Below are experts of layer 5 (counted from 0) of a mixture-of-experts language model. Rows are named router (the router's row for the expert), up (a neuron's input weights, with its number), down (a neuron's output weights, with its number) and show model dimensions 720-767. Each number is 500 + 25 x the weight over its row's rms, rounded and kept within 0 to 999. Numbers have three digits each.
Before each expert's rows: "comes after" lists some tokens at least twice as common just before its tokens as in all text. This comes from a sample of Wikipedia text that the model never trained on. Tokens count by the router's weight.

# expert 6
comes after: "\n", " ", " 0", ")", " 1", " —"
router:489490505504500501481479505482504494477502491509499496481549488492453529494491491492512523517502505504511517481527519542506474453522493507541509
up0:483487506494504541496540520513517482482506501504511485530496480498472514475523474482477515474432494503506547492457594477495508462493477447517495
down0:491477549482511495526495498516532493491491508467510502461540487504501461484507459520514509506515466490502518469517531471504526485495532516490506
up1:469488508496492517503525476529508473514526456530465471464479504529520531503469538496516498515499532468470481534499521478521477488513453490493516
down1:503537478504531475507494534524501561483522512528497496530469487480448471538493510503499464488508516438514468558539480511494498512473455522470534
up2:501521518542512511461492543554504510476510543505481523520460466522476449531488500499470493478511486495491505498490489480468521504531506448506510
down2:438458517482503525487532517469557480510507501511437524539499473493515496512511549470523477522486469500502501492497491467480488467537518508507544
up3:529473531496488514555521473473477497522538469480502494492489466472480483500500519550494505509478482528483514515517462469526457493486489500490485
down3:484512503478491494532474502520519461503512455574470463485513499458513479517535533515500507459477511505499474497461474515508499516445493484532552
up4:457487508487503495462508481512483482529518527544540480505524472536484545504483501435514536519527510502489526474509458510524538505520504511488495
down4:521524484471495482458510468459485470530491460461504511513493499524511502507478499477446501507467461521472493512467524496504456471501489475510503
up5:452518527486473509510492527535492481474513465545524494478477511522497515502482485494513514482460519507490529496468500487552510479522539442462494
down5:536494508493523479474473477450554512513510466506501492491521509481488563517473499538484511501494472480496545503493513480498466530501482488500473
up6:475498503510526533524509473535528488485481493531472544510487515493498520473514520527469483478545530492507545497504445458506488504529528503497489
down6:501533478546512478499492495504506497557433481504495496508506492484506545505526521479463501478544496540478509497483470489504464500507487446485518
up7:500514483532481520533490501486515531525517518465549508484537505529486475511524538491510468517537428469523517487484487484498524522473487475525504
down7:493521489568492497511480542472502496533492511494518510455460521450472491465513495507544512512523453502478491473465498459514512473485510503474519
up8:498460534511472474499471527539475492481493519496504520488523480477544516519536478508530475454551519450486484530522507480491537503490510498516518
down8:492477523504501481478481471477503496498505487513492537451509514436474506526572476555475523493477488526517511451490511506498507516498457489494451
up9:538536505482545552532496534480506516520472493515469461481446511507518538538535526505517525505515540477543490504498488511483523484530489512550521
down9:463518517523486493510500509487491528487499466471478492507468520484473518523497496508456488455474550457489505543480487482474511533499517512484510
up10:501494465549525543487493466514500434484483513526480505490452501539493476517450498476487513492491503513525483496461509476527497528526483522526527
down10:431476543487516519501468525496567499480492499512498497480574524512453478508518548470486501520487528533488526499491501469516492495531488471513491
up11:470483518544444528507502507531543474473475467526502475452501452513498505488509472491506495458507470539486462495501478489498503489505514493502485
down11:499482495511501522528494481495475488486520490459522489485489499509464532482493473435509497517492526519539500481459419497527507510485495516527480
up12:521488496423518469487531473492501476504527505535501538492486560479462493508501464536472525428508515488495510473518500478584484508495504490546505
down12:514500541486478505506480558487506491456531513490500476560491452521466500475520535504489471512503506488486535478534494527500518496477473517480514
up13:481513510503470508492487511532548491529527483470511485531467507518503462481534522514542476452482540517502492470447496536492514502538514507495526
down13:478474447508500495479492487471464461516492487528484473519522580496467513488506520489497490496497516465504519538501441527477510460510494445487511
up14:525461517535492529531523474501535500480524530540508503474514495515523481458503509537539490528502501473539509510510479496473515510476500516516544
down14:494520508477495482451445489517509474454487506521460459496462498504514498454517480546524540488484529470502488501521482574473507427498462467511449
up15:525470506533494493536497539503513521550493475501545516458461481494465520538518502526504509516523474507511510479491505508494550510490457484493440
down15:463469490477532526494478510508524493564470570466476494495524510508461502454464489491507487546509549489466486433476478498495508490507503454442493
up16:520496480522541507492549472480528516523485517482500515502492505488496498515480510507462482498491528509525520484479512473500467518510495492481509
down16:514516494508503495496531531540486492506513506493471511496542542524547488543501492524463503513494505507491494499518479473496472470528478568476551
up17:535485480479521495492494481476476478461486468506520520504504508493521473487480515469520490526531512528451513518567482503485453501499524515456503
down17:515554494530509500498527502494486515479536506512500532478570515476517513531472474482509484521483491558521445486495486513516500493537483511487537
up18:457540517515454521510508531497489481480519520526497512503488465524476519511482482446551505492504453519493481515503509521501476474504548541474496
down18:483500524527500523504521509522503499506504543480512528486509495497550497503451486466514440510491483483519497479491518479511529487483473508538468
up19:517516498487495492529491551424521511518490494478469547500480505517501519519509506455517504472493538481457488483490517496522497506549486485512521
down19:476522477496476505443495522513489520509462462478473465512518518493451503472513496486494470507533531505501520494525516480494491497525524469542514
up20:475499471515492514486528509480525519468533485501458521503534521502526545485501474499511479513486492488484530496467489488495519531440525480531499
down20:445522502516439494484461475515504560515509491467523515508536506507516484477459478516532498477513501501489435510484494509496468506522526519503483
up21:464485492515558465457488546551507492481469508483489493500492505500512531536493545489483502467505479513463497484533509516492562494460454504525486
down21:490520488512499502492481485523512509514486482551535489474527479525543478527460477515461508497562492510482479498509505484476559481517477479525528
up22:485483480526484495536500519522528555510493507505510528495531527543495492478500540514471499529484513545457536486531471562510499515493534487466506
down22:525503461496552505520468506490528463480477482524485522468486522521489509494459533528493513523506487523459496464468468518509476468476507465500516
up23:473482495466505484521534527548507531481546451510527473533508546484521501494510457534480483532506509505502462492471523531517493501496497526496538
down23:529475553471510529485523516516516491489475525505481514482510536508464481505497472494513530498510495474533529483515544484532511529520505555498556
up24:528474498479500474560489537488496503497523468517526520467467504520558480508560476489476525487492470546497454515504523490478482511494451486502501
down24:523526509500468550485520509497469511502499511517488498520509472499527512504497515544472523487488508503487509491497473461502510482514476523514551
up25:485478477548514495434481465478485585487564543511505488510477459512484514475454561490469500519507494530473508507548487464547464512489500527501462
down25:482531535472500515503484498500486494492531497508476498563493483506523506474512460502490428478488480485454523513501499506478489467512504518486489
up26:497474478502521472504521500455491499481514533500502470524480488511523521516507489539494473514471480480512497457479501504541482434466487477509470
down26:518498451502503507457467526495523504495477487444543503515483491492511505497495529521491507540517517458506541494506525491456501489464517460491459
up27:514482459527490475487530549496464501518508505482483491452518509455514502481519544501492535498510491445493459550485489483475514522472476507561525
down27:545517509492518502494506522472515494461486491511529425533492465477513477502478524501524522481498510502482513463479544501536519466541540500492444
up28:493486447483503496475518508529489536485524536520498544475479508482475481501504532484462508524488467513495562506511501520502506464518487508493508
down28:504552496501493500484503511463487463554471455525519484513546481500504510451553505503452468483500452509497485503498453507503515474494506516469536
up29:465466445482484470497560457448503509491520510555524455512517495511476506482459508524481522468493464478505482536509477471516483521520486493486523
down29:470501489557509445508527500498566484502514508483452479506478492481525494503496491480466531485504488518520555443515521498471480519477505485524483
up30:542489468486479500516541480541488519518490549482520519512470503478493515508433467536487498493517500493495498465516520465488507493487498502507498
down30:507511548450534539546517496504527535510453531497537538541536511482518469538506482533479537491508487516476514518441511517484495472479495513477528
up31:483530481551491494529477513486522557515549527475480509483554518485498481494504530541494474511486518492489508450491515508491510557572525503454461
down31:483533506490495462506459527535484493545485501512507479490540499501516481550526469454521509501500469453517502534459505503497539489490512464528471
up32:487488533559485510519496501532512451498498499497497508479469522545457513508462555530477468477504469519491505510528455524478478483482504467499462
down32:466467513429527494485473474551498492548497473519496467481482462469500525477459450540505494515511454498500508480499587502558504531516481515508521
up33:512409498508520492490530494490481535491492519505454486485438486505505444495488497486470505493491504478517464502535514479505486530501488509446506
down33:523495559519526444486480470437466494471500531521500522513520485439500510539477511515510498472505469510513518509507514477472497464456494504470447
up34:479510504476494481517470468494464474490488507514497472514494472498443491495507543490459513437488557512482527483505464484491540522512452515522504
down34:554496531455478526472508509526517476490467499498489481507515558535519494508516485482534506477494482485490430476521538497505514510506475514493470
up35:509492497529522500509519508494524527514493497494467508533532491496495497495496459492493472512502523497511547550489476503447488500478493537478546
down35:505483518524498509490500533470531558518546500511500517523533528511498533510506502492483509491508494509541438516550535488580534503462482472493480
up36:518481498460495503503510499485507518524552485485480507499490480514482498486509505535486485510479509484476478519497484532521479486480531503439483
down36:484506483470475520498504508516484485525524488555500450493492465489495513522495469534460485511525454491499489509476506573460468496535481521504485
up37:497491529464522475507521553476510507476499501503501502505484503481500535498485496498550504481527535469519511537502484491473515511501494521513513
down37:460489492494496504479504479510485487529510475546532523520499430517508508529503493488484479498489501466516454507500485489530440501557502532489460
up38:546478474456499519559516474466518515497499499455462554496546470514498529468514501469533525522492483458514495486517510524525503522482533473509506
down38:465486461500550524508524494533476552502452502494496496458457521493458472521489487538481531489509449522537503516448519528494530468493506487474493
up39:513494539507457481494463499501501456524483481480491483483513492457494492472490497539481528516480503527521521545526541514529458502516552495502473
down39:527489496485525464512495516533498468483531515492463506527496524515478524514493500548498520523485478508516511540469539499486462528500481504462487
up40:499479543494502506492498487482497463510480501490492483485451493512520484522476473458522510478524459503545463518498471489577460513510536502500508
down40:480469488467516474545532526518543507518490547465518540480472500517490512451498491469573511517497504478529476458495469495511532534504503515509512
up41:478523482477516541540510506501501506514514476474535488502541472499455500535510530502464475467504488517523524507501468523462457504499467523534536
down41:470470510497463509473542502470490488527467508505547525483489473492512493505483510502543500493493525484521475511463488524492547467445499543499499
up42:513520491534497493495511478465500548511459494576493470459496541537493440493520481518483567523523496487557490505504444510491509504502491513461503
down42:511445475514555511494532498499494501459520502509527515517509530479530453477511519507519522493574437471446506482476495464523506531498493465555504
up43:501505490461504474501523490509537499495481492478499494554526555508519463425513502492482493515517516512499518501506505479481517493530493488507497
down43:511509466498482562478484515485515552492533479510455468458504461525510511487510497499466467494477512485467483485480514476477525450485500521484525
up44:481454488455505493463516512482537505507524525501543524464480514507505499526510444500472479492500518517480488507480496495502544512514512514480499
down44:490532488464494493444506511475504494536502471511521496508493521522543487464496496499530541475507538495462490492489510536528481487489557512533489
up45:484522500502507500523492472556493475499491524474485451461531460490454482506527518472486516510519479516492479506467495483520477497526490506525559
down45:511526489481445461540481462511490478454523506489506542499516536465516539473559512511483505474475526488534474513490521470549484503465502482432462
up46:494493538483494530453504541500495497528510482446482545533502526527485504509529481459492478511498516475476486456519491520487462475516502480506413
down46:546490488474547526526500509511538530470518471529513460518491527526489538501508574512483525498463472527554492517525512521485492551494506514567525
up47:520563524468489488513495517460502550499504492485510501510479483507534484478493480488552521536485506511488474520489522538525476502505475542476504
down47:469454491492462525500510513478536515510530518483478483501486510504467524501509514511443485524536523536482506489525479518459515490445486508462492
up48:552461540533507498546570514493525517524495478490494504465498459482524519522465442488483515529486505489532493483508521472520479496481507515519540
down48:515506452499515485522496485558521484554504538463491501506518527493488462491518514501516509487527531514487509520498500514507486459456507488518500
up49:441555501472510491556551488427545517533507513516478548454479535486562489495538505516484474506461524489495468503532502523482481502552492520489529
down49:542495497508499513478521486494459487467508484475498493490503484486445500541519483521496472498485491488525494482509475501528498496531540512532499
up50:470517493464473437485509432467484558457496504475510519517510520503490495526502489492436513480446494508518518486507447508530492517474493499492513
down50:480497496525557473530446489514479499534469501478481506525478446487499515460495510536511484523486471436515536505515535491490516484491528516484492
up51:504531495478483515467490483496480520462508510526492512488493525488474469554456507517491484487483486528485472543526523502537483513512452485529499
down51:535489512504471497498490461498510508501479507479491495503497503477498495479503505509530479502489490497491549496528490495530500507530532524510519
up52:479478527467528473531525495467486564484538493490534477509506509526494498483528561530541527475484549477507502507462452517527434481470492459474514
down52:499517512500506481506478488507449449498524510509483482493525499484482500475475490493516488502496462491521501520477499504478507534509540519490513
up53:527527489481470534491499547485520488507565463518473508485484496471521569511453526535525515502521501499459490518497457492536508464505504496506501
down53:495484518490539524507482507484537492474493485510530516543481502500507515456546536545504541483502534466483443483474501538514515534492487553484478
up54:553495510500543494508500509492529538478539484455498516483482491483492500498537463542488526501483485498520531493535511487515483509503497510525502
down54:507508479474504488511554513476489480432505523521504490496500515560527490471488503536489479472504515463505488469493508505481496510485520464516501
up55:516491530502475511439479520500477496477531487493502476472530492473498520516509491515547504474516513497528471539490527489481523469526505520544491
down55:450457488477466495512478498542524506497484513450553485483479503542486491503512512498525511442556519517533462501509489519539528526487464473530494
up56:489547495510482497472475486489505527513503492513509543528493508538505558503521475447499496494509494475479473507505497513516471554510486522512485
down56:514507498532480517474474484559485498564517490563478536513466454519489485499496500489510508487460527445478514526501491524504468507488470515511541
up57:488496471501502500506456510505515476483540538510494516483491501484491511508505494476548445513522498487518503477511498522552551481514508526537501
down57:502466495485458471525471542525504462541502479494479529496487494535519507510487466456463499499474444485513502534513520463498523447534514545514499
up58:483498516443493485545500496545502464560505512532512536554504502503475493497504527450523506523512533491453473517490483513511505513488526499459527
down58:483463509458469494504470523491525534570456513473521512503474459464565508552555522522531490504486535468483508523481500544484511494492466496523541
up59:506491521493502514460480548475518478513514534504508514516499493511521490472511507521486529458531469541498512461503522501524514523508491473488505
down59:493544485483513499473468553486502486453437451501475532474517465511482480491496507510510481507497512472524507532499492467505503532521504523493491
up60:494496474522486494514461473466478527519508513448480543513437484522500512555510481500486506511506550522489497516529504473427493491486526443514479
down60:513454532530516482479509546518513534509508493484512501494439515476527489493466515520541493502542473497490472496489510477480500493518535473470517
up61:491513487492478513494525510490511510513553501490536463506526512461471539486480497504520469480518488483510510483522430454541574478493431501488509
down61:501477525501501499454506526492453468467513507507535517490529520484492508494482488527508461480500549524540542500503462500466484514470477493523487
up62:514500445547477464460500505454478460513502535511537483533483480514528505544460546487539490522555536482505517489490486500507492474463555483493503
down62:532520469562507509528516498516512486477500459477517476509495499517511492520505526533431508461481503485474517533471499460470479487482503517497493
up63:480504496525545487512507453497511487565525517507500514498553492525452473461508485523489500510535528496487518507527486523490518513470505459479519
down63:507479493482481498441529476511525511508510486496520512538477530476489478498492496498529527516492528469503513502494475513554510510511472528506490
up64:517469502509475484477540492527515512522519528499561496514466505509500516484533507544470497510512491543498484506485506547494467498537478465488483
down64:503485517510507510510462501485480536494513492471502514483484491509543511474518517460479524484456494500504453502508482536498492521506496495475499
up65:465511508510448535531511534514484452488602506492517467485508514510470523528502504477471517483495451503488508482488461440507483510533506531465491
down65:519518511517472500527503527540486528468489487504511499511486501505503527497493477543542529454517504517536510509505516453463512471520518532493473
up66:484469513485507469504504494513498492476519502521491485513475517443426550496459493499495509537489521533489537469513470439516511503456460534452519
down66:505509529511475466475454495486448462476514512541517483500500454507464515483509502539460475496483528486545492475475537505493465456470434521511553
up67:502489525485460456487472497536553501500514511513532540527476482524520481483492480462502498471520507506498490532490505452514500486553515495503540
down67:510491485539466494526532502484503497493467491482515499484514507526517501512485485493532490499456513500510491515536524471526498479548475483490545
up68:514485503473475455480495532481519490521500541508506501442539482553491479523549502463491529503529500506467512476508520495523460474512541471529537
down68:498522520536452482481467534530512484483507525541463484500509442539466525471499509506486507470482485509491521469471540495474482457501502499468487
up69:506475545504483471494475496497507504496502518533506477491443548475515490505536487558553503493508495491508474515498470504529495465535514535527519
down69:487511506446486471472465474515527509534497492474503518517525478519455503504515453488509474502523522519592501520559499506536478481493490514504468
up70:543500492545517461489481537512500449492489500480541488457518475517509517498503510515507538530481524517464487499489513560478492460509552505480516
down70:512464528469503489516496465500511481516479508496523533493479506539485469442516551563496497522493515512495480518491498502456506515453471497501474
up71:494552524523536481480501516511557544527466526472489469517464489461521489453493545509504496478492477504489510535493518481566491547477501474460533
down71:525536491486526522516511495470485499477529440537541482459520489544512501493506508487489530469458506510493466489494469506526507497477503484494436
up72:541470512504562487521527507527478521471513519561537457483522493505533507522507524504477474481510507510514492487518472521542466464533472498491561
down72:515545454544511470513481482447469511436500490532453466481502509536542508511518506528505541492495494497466515480454504509495529503459525520484499
up73:490517536474549465528481526456497512434540467463454547475521533508460510511505501539532524500488489523496507496544477470534568489492512469521514
down73:436511487527497503521508544497518521547499507504502473494530492492511506446469494513448524515483491515479448480479497492493541506525530489447524
up74:532492501509453428491478505478485485551503498507524501508483468469499495504473499495512489495486521478503513477497467515492531467460528534498493
down74:488529481514470488520528482475544544445526512519473522495543489499497547476512481488492504512471500483497500559493533477495497530511515463481538
up75:488509526510460486495447506533510516458508520448472472476501494510464461511470491508503465545505513520496454514539499523495530485518504539497497
down75:469515536518538506481506499511510404510506508523533502498532510533504519518536475446483510488522521471503469525526516488522482468511473497507501
up76:489494470511520469551521527489514541479521492507503496536539506523528515468523498503475505518528485516514538467498479482556482519557487508552547
down76:495461482563484450486460517527486490524497504483529473461500503519529498530535519523463514453514474478515514510526528522481492499489482527512522
up77:511503531525494477513492526510504527515492522472475482465560490560491515530491511510467513495490559489470501526549441528503537503525545505515504
down77:524493497503468513530470475525498538476455483515503521468476482514529503528433549473491507505464498488493481527516499538434469521510478520458492
up78:418491485484475508559527498473533536498491439503522536519496461499512546536509508479498529496529543502460520477455452573471448464503482459501497
down78:555496442529467559493493453476535492489505516467518528525479490502520523509454488527493517518502461491498472478530510509533467505510478483488529
up79:485487520492511494529477487503535468484526499504466510503515489474485485486502489528456510498506455519485537517493466486531461498502499525462512
down79:526482495503520535495503501470480477533503516497513512499480524486514497514537475519497451545479512481483483473519506497493522469485479502526544
up80:567535496534472526535524489492538497529487520509480533490526510481451488515518480518522464511490477521496524531470542511517490480447514480530502
down80:512510556517493540537449504436455504501512454525539470496513515517502486547497470483498513515534518511564492534538501500484489546511520522544507
up81:562492538522541515505501483503513553525517493517500507512516502522517478495508492484539516471487515495496523480479467466485522542516454497527501
down81:490459499520518531522533478490512460465495504487505483516480537527484505504502479513487531491515499537527528468491537477477515511497494501539510
up82:485465483528518469505527469560468496480526530537472533500537518495475518487503504492484460514495541465483499492487463544484512477493498485553509
down82:519455512473496499504525464513521442547512497513540490513507484485497545498496507477466497542490460500458528506517458543488448548516509486512552
up83:498528501470507517503476490520511533516529533498474513484541498487442542506517537460528542505508481498488483527509476541526570535502455471516508
down83:490491513498527525507525517522490484540483497496472480505525500503499465501497471504531502562474502491481488437531528477494494495514513495522538
up84:514455523492442531497501510484484487484511488448478518446497503529507471506521542510508503489464463534493507549521462483488495489525511491511498
down84:526491518508537500556534466535532467529469478495537498526524481481495463510524525521509512502498508472454463491478504515478505501472467530519494
up85:513504544515492481518462474494499480480508504481475505539508519499527505483468539490485507472475494422506480515495472488466477483527481497536452
down85:482505520553448455479462503508450510510488499500448497449475479497467532496469527515513510481515538495525443470509478508492493507554489511494503
up86:539504490493524536502521506479529481496499480462526475534482515547476509519479515475504482492507484506462522565502508506462501483507472491494510
down86:525499518469474544475510461482500495469519498493508503511460463477498528530517525507504559488473537482506514488511486515466516504480484541470462
up87:519486535539494460483529523493514526500493510516487486466537480466476513472507491516531444521550500477483487487464520468499476451491492520505488
down87:512507527518518489455498493554522520485479492541514503514499495498512499526502512482487511523481505481513559504505483489474499498526522467504501
up88:461479498551488495549529516506565520472551488494508466468494495417499545505524489526554534518514481452511532492490502547458532486486463496479469
down88:545511536473498488488527541530470496525503504472516480501432500501521546498515510474486491454486506469499472528534521470506506522517503482480511
up89:499458508563496515465525477489492530471496509518472484450526468471494498528504498507495527543481468504500508491461482483464503509508510490472517
down89:503465478472500536493510496498499559463518531477510539488466495526490485516551518501502519504456517462473524498522522497512447521515473493498490
up90:522491493527445527468512511525485487527513518530502540487493552491513527536494514475506492504508492508478514467493476484480514457514476535540553
down90:496503486462492478473455537546489560462523473511474461506485528524530524554528545484489498474476490505506524521515480469469519487519486495540544
up91:496479523516457527463519536512515510498553458499503495521486500495509501522457468463480510499459507525523471561533467507501526519519491473449520
down91:460514487453487516485511511505496468512494476505475466489498447505500487480510543422511468492545476484494517475536510490480519506498479454538479
up92:491500505523468538502492469533497489455531484455473469497452501487525491531471494478541514493534525521482495511512514492466499481513527442499481
down92:526503526532486488481465501527519549448515521499505494502474519499522498467486465532511520539518510474515519520498490497538509479486509474481498
up93:493495529503492496494483525496541462472537472484537501543539426497492498526531493465472505511514486521467494526541533490500502555470476500509487
down93:497476493482480472476464509520492489442507489526500495550517539525514513491534476533507450476506483534492504490481538528504523498514520533496511
up94:525504512472501520502546474499486512477498477469472476542472509494469440496452464486462492525484477479473457511502528492534490498499509493481506
down94:452538488478511537488518449511493517447498465516485513523450472481497504466529513559531550466492451518488533484481494507472522508511493487492502
up95:498480519540493505498490513481447492521501477512514490481490488488539541517499526512533467527473515526476466521567540498494518504484521496508499
down95:527494522469485513487530457489517491509511519534523491461512472498478526536507487524499485520488516516471456552493488531487514515513519470447532
up96:504489502511509526465480432523497515472527502484514529445476478490485492533508448480438519499508502519497512479477521495466491460505519502553502
down96:514485498485502502485542470507495527452474520490510515518472532528493512481501480487505506499521507508491528465502492491519484490516515511525521
up97:501501469488488490468469503466512466477493478503489522449489488551488520487498523504466556508528519485465507480466509546461546505480522471492520
down97:511510497484479482452483543517473515476537453465492534557481499519501478471510520467506499463481454527448511511504503495523544500509468490508481
up98:493486534505482459532496502469530517489514504521512544505523481530540493569487461521513461486500491501491513518486509473490525498519553496515514
down98:520496449525525501487507516488494504492481468528488501501479533471475464519555487527542506473470469471492514486527434491493453455479507521512517
up99:546569503508478514513531515519494526505514484500504480521542477481490480570496463479537530512507504518502427570515494524464498529525522516488533
down99:526466500460490482542503498506527486510564535471521496523478448498522476479478535534510528524525459523507479526532525526457448469499479505449512
up100:465502504515488428482473449534523502510546515542493498537501510501531464433489505492497493478507449506452477456555486476490476486506472522514471
down100:505529509506532481492501476520487496540511486509452504535545473494501501474485511507514502489519560433511495549524526502559471492494520487528525
up101:469496510488553523502531506488549532510520507487520517494534511473540461494496525528482454481526542501489510518543524543533465483507502494516467
down101:520548503483510458526486506498460505521473504493485494556516482490473528497500483554531471535478520477532506487540534523552484495500507511432528
up102:483462474528531502526504468487540490491501479496518528524474511509516524462488514476453501510484544472479498483500459508527449529500486509482481
down102:494489466538485512508512475488531537496453508529467513495515515514482488476485549501501470515512502535509505501523527540544482509496483460463493
up103:505485501524527462530500485496504532531489531471520535525478488495468516506544450516513520515521519497495553487474487504454487493472529513523529
down103:519490541480492545516466485494534461511464514477506492553499489475480516517495473488529501522518520538502502506519516501501486528530464474462523
up104:487464506521494534513468480499464432472539498505486512507472505474502510465532462472454504499501484477502478485525525504483492477491547455471483
down104:508490525491541499461545500509476541503503543527484503510505453475493527496501480501539499528487486456514453512474540473560450526498499486506517
up105:538543504488547522532467496477446507494499489526473496506491514456538514526434489486527520493471460516530474546521517549510527531508506504501498
down105:517515498531462465483525485499502488491501499503501477469494467500497530458525504514515504537520473509506500483507514492467526475502511474484502
up106:506485500523473448536506544468481523530512482459539504503521488487531491479500488511450487540491482448512508528496509526492494487499506508525514
down106:505509452456517490479516496494514463471520523491469528475561475493463473525488480495493505533539487516479468526522476491464459487482550545488482
up107:498535505512538463481539488492482478470561524494536500478484473483523522510510460484502499475497537475536498530508467506480472497469472483504501
down107:547503499507495486483473465507520492434548484496493512478507508530487482489515479462513490525501504522484551502506491521506486533524514501477505
up108:477453505524484501524472548490499482527539454500477523506491472495528513545473515493536526478511532505489495484497473513470468500451465525512548
down108:530506466505504497468502534459488498487531509479493530486490493532475526493550504477463489489494485525493498512538578486501493496514492468490480
up109:478472512477507549460450489514478534472531463487498493423537447503500487526472456555492484530474525529461524480500507486485535523494525516480482
down109:493492493516537543487506506455525469541486539474504484529499473488479527497482521500506487499529483530538531482482481496500508475500475553527493
up110:523493454549499496511523519466500529516492516515530493513498519531508542501522496500545476469539503531463516550495534481505508522505480458509487
down110:519492502500498493441506501517496520483515501488477499517479469526483544524506478499487500500484490494464475466506471481514510467468522550494500
up111:500493513520532483470504495482523500507517469502513500534524492525516567516474558460536529510490461508490489546475486487513489482503489507564509
down111:471526493500476532501512526494470492512510555508479494502481433505484495558519523466482473468524507485492489509531496490526537507500499529550504
up112:539536481536506407499540503537500501497522552539534478537491477498480501479513531490512462536504503502481465494563508516489523487493556541498527
down112:520509546523524552473489506504535499517491490517452516479461529471485498504498472497514513486463475485446555443460521539547476539489497570474535
up113:526496496466496465540477466506516503542489517474501486518506502524497504541484512532496489517481492516520485522485546503516547521457470510467479
down113:500491485510524440509508526482513485491493488504493537541455468510504537530495477468455478496482452481514516511485487490490490500484458483494517
up114:483469495501519493506550511517499537512488505504510520496499473438490514489470453530527471518510511478490521458577503515475499501460545512527482
down114:480521478507479479526491483539494502534462527482531484518465514516527496513503487463496509510544511484554514508538442463500479523509485489472490
up115:495486526481462478462507482485476462488604499543510511517507500493489505543512504467502496442486461536515529550495474493498495522499491512509520
down115:489497500480503484498474525480557501486510544551502526442470501485525526529507475533512503506487487527496491516586530508552464514472474536488507
up116:516507481494466529486500537491462515514535493492512479537519473526549502473511478490504487509525542515511525486494519525508489517486508490464493
down116:499533509523501469443511506550450520499504486474524539515510494550518496494500495524514474526512488482467556482482471459500488539505496500511530
up117:485513501496555522494530548530489553503514512491577545465515484479491474498485471483531521475457500481523505484516507492513502526516472507484500
down117:486509480492470494507514500479506511499511538507492460530462514439488548518522479464437474489532499495489474554471519480485496525509483529516501
up118:518519530502497554507480489494507558511519546542525487541466503510487530475456499512539505519533487499509497512536470463550502451514480538510500
down118:468523500485484476492470491517548508498474531442483507528500514526492459478540501518486487528512463483499556510482510505482494468464521510490550
up119:492504498475542532515484500467477523467504502514515521549556521450505493484524562473533484476501518484538487499502511513502525485538507510511498
down119:517488496526527527488497506490510465483503489558496465518515542510511459484525564496506503499504515479512473501508494450519528530507516482476504
up120:480504509482477508462511435533545524476516500490470502501504503506514505467480496513486455569461500464428504532510521485467472489509472527466498
down120:459497471518494531502452502508520522458469514483492494477495492465486507516529499506484492473519522521511486495510471516511522494510487531504486
up121:491492511519519479515519517488501536470500520505517502455511511445484510517484505522516495530494458550492504506511486498466503436486482534561491
down121:495529527474539513488495495451527465473483476540525476496470469510543468529519499494481489492473505515470491487535487505522500476484466477479492
up122:484482489490507479505484486522522473531486475503467478556471526502492492466550502499520500444514494472539478513505521495482464463528483489526529
down122:490513507474501527484505494496456514506503468528546520496487487502506491506506544460489535451457511476518508499523520526510532463505479530464528
up123:506490481517527523504513507522503483509475522533569535535534490477497558465509530515491482503541486536507497466463532509536443472479500525463532
down123:471505534519513520538435457495519551508511537523507483473505499522520513476536458516450472486526534518488514508551496500461477521486524516509487
up124:511496514513512498528519540473529523498518499494526487502506457547475504543525522556467528458528547442476500496535463541539477499533491495469522
down124:515492475511551467520487525503521528491461486495496514489437482515497495505496514480483459482524446439455489480520487484505499550470492456495495
up125:527473481548491511479509491502467504493501534519517495490527477505554475519494437496507466530496518491450488472493480501453470501540452503516516
down125:483514508484502493517540528479460506533529540502503482509516499493504476543482495481531452566455515440485510497496486502518521509488528476499546
up126:508507496517502500488528499527511498495525469519465513487500510502509479502524512450494515471490493461559523495496504496530467553508515511515508
down126:512491492471510509496508516462461538476566481506483490496509494501491521462535496489527490469456478482507568503518518490530459495526523447499521
up127:466490528518493520534464556493472500497478493501516522510544496479549484524485538487530510480491478451480504524513462468491492471492490506502433
down127:500498519487513471444472472465499532488487515473490495493494519490479535510489499537434539503490488490524481462485513489483516507488521503461497
up128:537487517479486525523458485505505487533504492472467493479539502462534512472506474464503482470493510510509466527532484550521555461493471538469472
down128:481535515475519516431506545489463508528568488477517502533509496480499513461527521562501517566543550525466514510512526493475493481475514498514499
up129:482507505515527522486475450476518476508487460497490500442513468459510482530520506497520507502493519494493445510532544493492544524505538509445515
down129:540511525465505513545507456513485491479520476505486522545522507507517503529535480497501551507487530511492507519502499486495443464500472496493488
up130:525553511510504450488459465478507508483486456492515484490475463510474549501453513524485475528506452518512506468516503505479478489518508477524498
down130:507511484533496449477517513484491481516472520470493495518495553504516527479532489475533511498486503545479516491515496489459516526462459537494481
up131:506518468516457508496475488473514522495548508549511513504514523492507515512511543488516471481466492537482518501487560509493485466475479532554505
down131:487497490495518540501476492484491517524461509510526467503510501494526535505476526472427554529489524500509514528492536543485484498480513463518493